Weights of a small mixture-of-experts language model, trained from scratch on English Wikipedia: width 192, a variant of Adam for the experts.
Below are experts of layer 2 (counted from 0) of a mixture-of-experts language model. Rows are named router (the router's row for the expert), gate (a neuron's input weights, with its number), up (a neuron's input weights, with its number), down (a neuron's output weights, with its number) and show model dimensions 0-191. Each number is 128 + 24 x the weight over its row's rms, rounded and kept within 0 to 255. Numbers have three digits each.
Before each expert's rows: a language model's description of what the expert responds to. This comes from a sample of Wikipedia text that the model never trained on.

# expert 56
It responds to: Full stops and closing ).) ending sentences, plus word ends and verbs before objects, like found, present, occur, son.
router:168102144147101126153148137101120136150130167109132114108110096077145115096138149135154131112133178125132141123101121134185147132143132113162140142101125118150145125161111107131138130127108190085096112088116164123111144118130087164082128149155142094145140133141138155101140130157129134093120061132161177137168135174173118102116136167175100112156134129128117130141134120116098127104153168094137165120120118111112131180142133142148109162122152156117145135165170115173135122104115115199142103111146129112118086106153120131096108121119151103115142149148134132119131089146174127146
gate1:114129129114094110124148126069152130121154140142117127092133159116164084103114134130123140133171112163150107146118165160138117123143136148164133085085094128147112128075135146109123153137116139082128162126111130125098133118149124113170151122130105157115156139133172140098161148130101122162098125094127170076129131089129126150179116091096131112134113133106117182112127124110145122144125133163125110108109166101119158165133129106143053167059096130099104105125122091130153158146141150113147129119138108185109091147147133136114100130164105101146126141126119120147105102092138097131
up1:129123196110103096101152139120138109099123102115124139116107143098144112109147114097144100132129081132159094132181176149120141124110127117166163123056081124090124143108124132077167164121146113122158139128160136133138101120192121117183142126069111132143136122120166136112153146138099105137096150113128148094127109115105137146122118139131109097139133142103127136130127135135134130098117158139160122130098097111114158187160109094113109135096114162124125104171136096192152175147133122125137149098143153149108120115134156136152082170153100131132140143087133118138130123145154131120
down1:132164124118164108149137130145116134091150120137098141140086137135176091156128134143159092105116107095115139150110142123134156132176113164109147112125148134134128102089097124135130091065107128148116098098122125116135121125079125136162119123131137086151093120161166117133123180093129133119064164110184065081108118139116106150107143117124143086119110150161151138152106104119107141124125095140115155117123136074147134107109121164131079137146122136100113129161148147114132083142155137128138119100168172119120157128105172127111127103111136154101115121132107125092160082143133125169

# expert 37
It responds to: Ending pieces completing words such as beha(ved), collect(ible), Subur(ban), plus adjectives like Public, common, open, and sentence-final periods.
router:145091115117117115129090124120131170133140131152170109109134120111142137117124168110146160089167199129141171148124125142160129125106137125150122132144127092135153120112070121103093131161109144085101130072121124156136113131088129136114121173121089140152116137147117150078167112155112169142123105133129125121182140167156101121156181131153146107147089144111114163124150138148096121105118141145166125147120117127075137177131143137174097145154124143100126133163144117145136106131094132184131110162132115132082114134115116102108117091147186131118104155139138133107141120141163093128
gate1:165148134128113149133155106125148134115133103144170110100124142115141080115127152148121161137116175155126138127115116123162148101156125132125092155119139124112102201119119138142164117202092139131103106127100105162126075132135132129133134096138143128122116156161120179092149100100110140102166136143130163102137139151130082132144117138122130190098135098139173129113107124141139139124131128123142111155133123112085130141155156107115161108133147126137139151204120119177127116135099145140145084111161170088098148122162070133155130077176086138118152121124117144124129149119138120128
up1:149137166115122131129168132121132091126112092131169193147136153104139111115151135122136149147155153093185127109125152166220128113120152104151145104134108093109108131154132150128178142125101138128141157149097134116164103124167100100137089123127159153127159167139095141131127112103149149124166140116120131135130138156142120081139174126071119099103113090137148102121117142136121149113134129123156119141107099137121144139155105126125104093126109119117094111168129132145110186122114144159117085136164099102118140131099107107167142097142135126106123154094095164135099098097168106111
down1:168127133129115128103104149129084103149109150155138101143115124149128108140094133131129124121086105171124155111137189116143144110142105125119119146109150100110183101120141123137122144093135130130119115187108159121113134151130139178127079144097104111086147151133144102131138117100115138175164132140099137123162121137124170161117164148104149149131177145156153117112208095114142173144152103158073179129098142099122117151121083146131094139112117122142116140114156172132144091160152090140168162138112113152091121136119140123164115144109098109135116141117151109153158120154137129141

# expert 63
It responds to: Word-final pieces, mostly plural or possessive s (Muslims, Dodgers, Vico's), plus es in Indonesia and -ant endings.
router:124127126111115162173113147085157151145149133151152108134085149113156099150099168142139123094164130133119144150142130153169154167118139139140113165130145095142175154121104128108092102149112146122132140135119141174112140131130126123110168136141146142121146140156150132107160070133134146161070098166133121162134130152136112115148164166122101121116155145117152150149143139118148148140153198134115145149107113120106120119162168134182122148103131163099156152162135143145125137109100135181073115130147115147135104098176107155119143137093147144135136152165151078093114099174138117142
gate2:133129120094155130105158096166131167139128095159136142129068155129140103130110096133122123099102118135132142131154157139129140102168087124093154155150150147132134123119128138144089084111098074159120169108145126137132115142161162116149128159142096111102136141157119137081112100091098152151109126126202130120119110123171135130122156136146135150122152087105108179087126155117145129145166101084091146122115145115132129136174166095113103090133134107131146136119121089139134114128121114145103136122107170119154095126153127155107103063113090122140116088113109107146153165142139085112
up2:116121108139135113108144141145104142151130145178140123133096172134141117113107117130108163100164112160095168080107161128169155117124122151115154128135130148135151113156124132098098077133118097106143128118143140105146116136175111146121192157111154088069097112141130153104087168129106138117088130135149125134117165132147191085098147142116121115166141122137128128128102136121136107139088147096121150141164115109133094133118133127144163120139146147147088127151081125147133083112132123135147108147142103146138135128122145154102084095106156094136089104136103144156107070100185157102
down2:150120131111163123113103106093124110116168119173150111061152099139110185115105139111152150159151126142145091108145143102136124120135144134136149145119152147068152132180105123133125177108106126135151096160160142094147143065143175134148114151113145146148143133075100103121146095099152156160145125107112169130113144122132145119106136112100122113084137127133112114109116073143146145146104119194151096139119138124106168137132129149131141097128129097104139088085139150151115116092119141090112117113105120136077126148170104112140113088074134144132156157130132128132117143113132118108

# expert 21
It responds to: Newlines ending markdown table header, divider and data rows, list items and paragraphs, plus opening parentheses before cast names or notes.
router:173117123128122095136134135135135138129126158177139108131110170140148103140102182149120122117163149139142140159141133132144133190119153102123138122134138098157141120097127134114104142138130181098139116078107111159130124127086109155083162146158146093107125123122178108136176119123107178144119103151147170105135119173173124125151131163122113109122148129154119181114135134161133145123103152098134138113150107098073123136164165161149128167117136151117162110143156132155119111166120152153093127154097135104150092140177118116091154095158153169098114144153141099118117111150156102125
gate25:114169131154131118121104119126114102142162140161153103135128182143181131142100109105158143145108180141114146144134111120120094137146125151113146144176153108093173146191168106122135135103151136098154143161070179102106137150115129151143115097100157100113130144188137114143118100136130139134177097135133126136116153108131155091130135127100118104128124102115155148113138129116133156098124131171074131142118176126129121119096127156128096103103140091102124131096142143128128167108145106135094119126092163082136128119135128093178150116130105144144117152144076072148123137150132122160
up25:104130155173167054136143104149111090115118121171103101131155112078159133155100135146135128165163145156139120160151118115164084123146127118125135150148076124145100116160166126111124163132111096118101130107124102082109161158114123148036137146114133133119151168163093113152123170142182128121150103107134147134111145144125147124143125112102131137157173164153106113127148140107142118112137133133112157142127181117155114111144126127151114123077118132137150114102136184114133146119135161093135136133106154123152170113134096118120114078160139125125137105140129097111134137140123108097
down25:143163125103152144136170107143129121096121067156146166127134142140177138113132128147081073117129103149152104126156104099157079142116079140109143119096090140116159139085147151119110154129144151126140111107138132146100148154130132119104141135165132139119135124160149154146085125121112118112101113121156119134140148180125089122122191140114174172151155119136135146145198127140129103108099108098127095111155095115166081159184133136138157129108131127148123109126119173135138162139115184157131130118134144121154143157116129142127147116126132167081109099099149128141110165137104129108

# expert 18
It responds to: Words in wiki section headings and infobox labels, such as History, Career, Reception, See also, In office, Conflicts, plus Thai-script bytes.
router:146080093105119097117098142133153152152157135114155155089119130112148121129111139098122150097150131115159159169087111159143135122102144114164093142121119133134184143128120111150119116169113122129144149096086122132143125106145099145108135154122128127154142114116143158103182141165108172118118098113152167143162141138132126140159134117125114093109101152155109186188141150162142135123134147114150138134143131124102111182140147132158094137129148158080104164135142123180079162162121101152141095136145142158111099145119124141121151104099177103115135125158098123093113072166147116127
gate0:166123133154149131122120172112108142141114184174154086118119172099139156131137171111177134128161155092140156194117161097152143131124143118118118124133098117127122145137122135129118173141097110112074094083115141135126120157121134117142165139106137126116088121112087109155143118127119112126120124101161118124142146092146102092140119131123106060136136167119136126144084151125168132126139103130143114102149142110126161172054173144105126128112103124093111111186144115122154120113138121137159117143139126135129144116124135166137124081139139101085097109134135117108139124117138072082
up0:121098122130127100135148082127153102149110136089128124175147067130136150107122138124127110100118103147096103091137094106082098132106127167122127132099145109158151116099124124133134118125149134088167159166113123166144131135123128120117101121148117108137138120131138102140141124111173102139158119137092113200160115096100151168130087114182140165153110102155149156093153140132091125105108131111123154174122104155129089091152097135129146121141141125163116118138108157142136139159138157121090140116114157147157124090113145076161147171122155192132107133083121154154112105163124115121
down0:112097118146145155090132154128102111140134150129090083163116147147159110119080143141138123141130126132143178183125158127115145117114121086108112134132104107176190120111099130162109118136110138136104121080123139120070120132085108135102151132171110152156128108113111066115133133125108088108165133196149121102133084097128116153126107183144118138120153091120146133132151137140119171107122145122131146137146141108167101136068133119121174131127104143105132150152120097119164126107108146132118141152128141126149128139080126113089105170113146120111085132079117123110086142135141151112

# expert 6
It responds to: Nouns naming institutions or social domains after adjectives or names, such as School, University, City, political, climate, Geography.
router:160122162120110125114110154094138199144149127150155115127117156107175101115116131102127152103159181146140126154134090158207155161142147134124124152122118119125153123145075120125113143144120168092140125070124148118111130120130150140115138143147136105141164131119125131078184104124116153124115097101182136113175129182126157120144148151149109092132111126147103183135113176126141142124142135115137134110096094113078098174119140159149088131125158141090105123129151145157123113119116125170079158101132123152114122118128137142108112114125118118086120131147114100093114122144154111116
gate1:180151160125116122146110169121125167152111126184154132128153121126137140104143149119154095140169147125165133090095113101175142118120172117127119141102099118140127099152108105127143133133128084124149175097118156104125129139142142106109159195116163133125172118129114178155162134148183149140105163101127113130153142177133126160095168145128126100109122137141106111140135107107150120163185147094139108143094086150124105145111113148167139144134099154100101116090148170152140151137111153119144140161156144139085136100129156122126122096131130128116127175140143136097117163161128092127
up1:089126095139115166125130088133121139127131158120091099117156112126081146152095131175115103121083113147096108141164157118101091122131093152128122131135157120104121123099142119135130129125122136128108115153119118144148140102132094155119082071174098105120116139150141086100116121139098116122183126149156139096070086097136110124143099145126129147167149107147184152078156095149127134118119135114086148125143121103135172088183156103118098110143135101149124098141122103160140109086158150128143139078136113108139115113137125177121131147141143137152107090125132171167124146105138157127
down1:147135168139150118125155139149143143137128094190157177127137153157175160094116129102135133105184174154138127132102151133125106097126149134139095119128106107175123120170122094136122129161116123131110136118100138115129138113160135096080197128089166138128132117097114195128129121140152101143114127117149130133169139124133139139136149084104107106124093121099142151139110154086137145150136151145157156117099103153132092103110130106138139138151125165097121138096115136148154140087107118102117097121143119140134130066179120098123106104124117137089129203159123117092107129136107122109

# expert 42
It responds to: Plural endings on nouns, mostly s, also -ers, -ions, -ities, as in sources, professionals, rivers, results.
router:143095106149074147125092156120126131148169128150169132116107139122138122117118162120103163129156143114158127174123116161185137153095128103156150118142138104144173175150105087111114134174118176099119129102100156111131141100137121128112156160127117119116127103111156121130174113088135193163107119151111140163205123150142143084155144137123121119115101138118137168145097140105111124147090165161151112151105121104106116124138136152168096152107136109081161131126148158133119118138131130160103098177121122119159116122125116089106147138129148127096129152154138090094115112131143099135
gate2:120109130126111138198151132128148095097137082138115113132116145155175120123136126133128127114122151100110109114132147074089102099072160095112143082131116120127140135142094111179142130092134130096150110127152126147152114117135117102134115131113121132109157129156166143105080117122141131166143117123100156137088136088129115107142103169134103103105090136121151125093126142150111145120092146138106186180144100140144124126113119171117075096149115124112159160104120108115108175125142158116134094137159097125122124106139143137119159158113128146208118113079119151125141095126148179115
up2:115120110141064127120136104132142135158103143078152119132125090122130133142067116143111126124092133187121145079104107131137159145175129155133086163105129150145123160126149132125132107123129130094098162131111142159128135157125074116148133113105136157146112135132139123096135146189108140148111134080149103133146138137120128137141166095132124146165179129197142133129149122122140123132138104083193121144111116128112110142184164074131130111188158162131105127160122132153136103134117107165111141122083147149147161146135119137086100115142108136120139133133142110138154129159110118087
down2:136129122128106094203109162120154097131147127148147167129116130114175129089110113129160140157089164098111102104126153119125108143106136097127137142147089112126129168125175096118089168102146127119131083187161145167155137128144145094105139138095133121144185160072117104116095127082128117123170150137185146135099149103154147158114093114120127077120114133093153144107124198127097090144134114162129137111147136122106136110096113142108125116135123098114124160118123121107140137102099098132145117120111114140119147104144131144170173131139124143118115118140127133091146129130097155107

# expert 5
It responds to: Second digit of years and numbers after a leading 2, as in 2001, 2017, 2020, plus middle letters in capital codes like BOARFISH, BUL.
router:148116105145073128136136165120143156123175149151139126086108153124137119111076139102127163096167163142096151161146099123132119123142154085168107139107126122162140155103122105152123130156092136094123114081088128162118151132143099165112144169117094134155100138103146174106149120098137155110146084123155127116114134145151157115132131142138129129144138136118084148161128133121137101167096163142111165132151130086062092133160122144151120123119134146101124116135159131171101122168111150147132129122112155126108066116150155115099118080106152140112124127189134134075128118120115121141
gate0:177089146135111086137102105121141126111163105151142130157160114114144096106114130136149096131141126110101102173103109130134113125137111136131129144157139117144161118106157103115083131132124123131110158093073118115130116100105114115119148152123133180162135142134165135100196140098124130105130107136120132137151095105171155103134170110143117170101089141150072154117112166137141125099130128150101117116100164082170127135157138133119085137134099134100147130157105135153123110192113125169125136129136149136132117093209095121124121084091104104130118151156105111157135117131112137167
up0:074146100121128183153144141103137114145123123110169112132148138136129117138180114085108159135119179156126173105101154129133121108111093101115135140126136132162121149148120163137124166120153150130162102159144128105126128129114200148138136112134145143074138076155059114126088141163173145157124110113095123103130094143111089147121150156107145109103114106144134127108134133114132126143137117154150128115131123135137142163078126146109170147163154119164133113143159136107122180063109152127130160147119085106119114153083125090134102140135142095146129100135115102120116159145155126155
down0:113120078100144149124081136088125149124123124119102095135134099091098141129087155115145142086144120129080135096132115111068131133124151138150135094142173165114143102089128094102118100110134135092131100121121095128137142151137176170119122133151122148168091101104086141088166162127134164080115136157111123107144133180154124139134138135172127118150122093136123119125096164130113123165122124141120094152122164115148122128096113134118115121131067144132107138158115119153120110151100149141114137150115205128129173086159124108112142116125145155132135166145144121134098137084114085111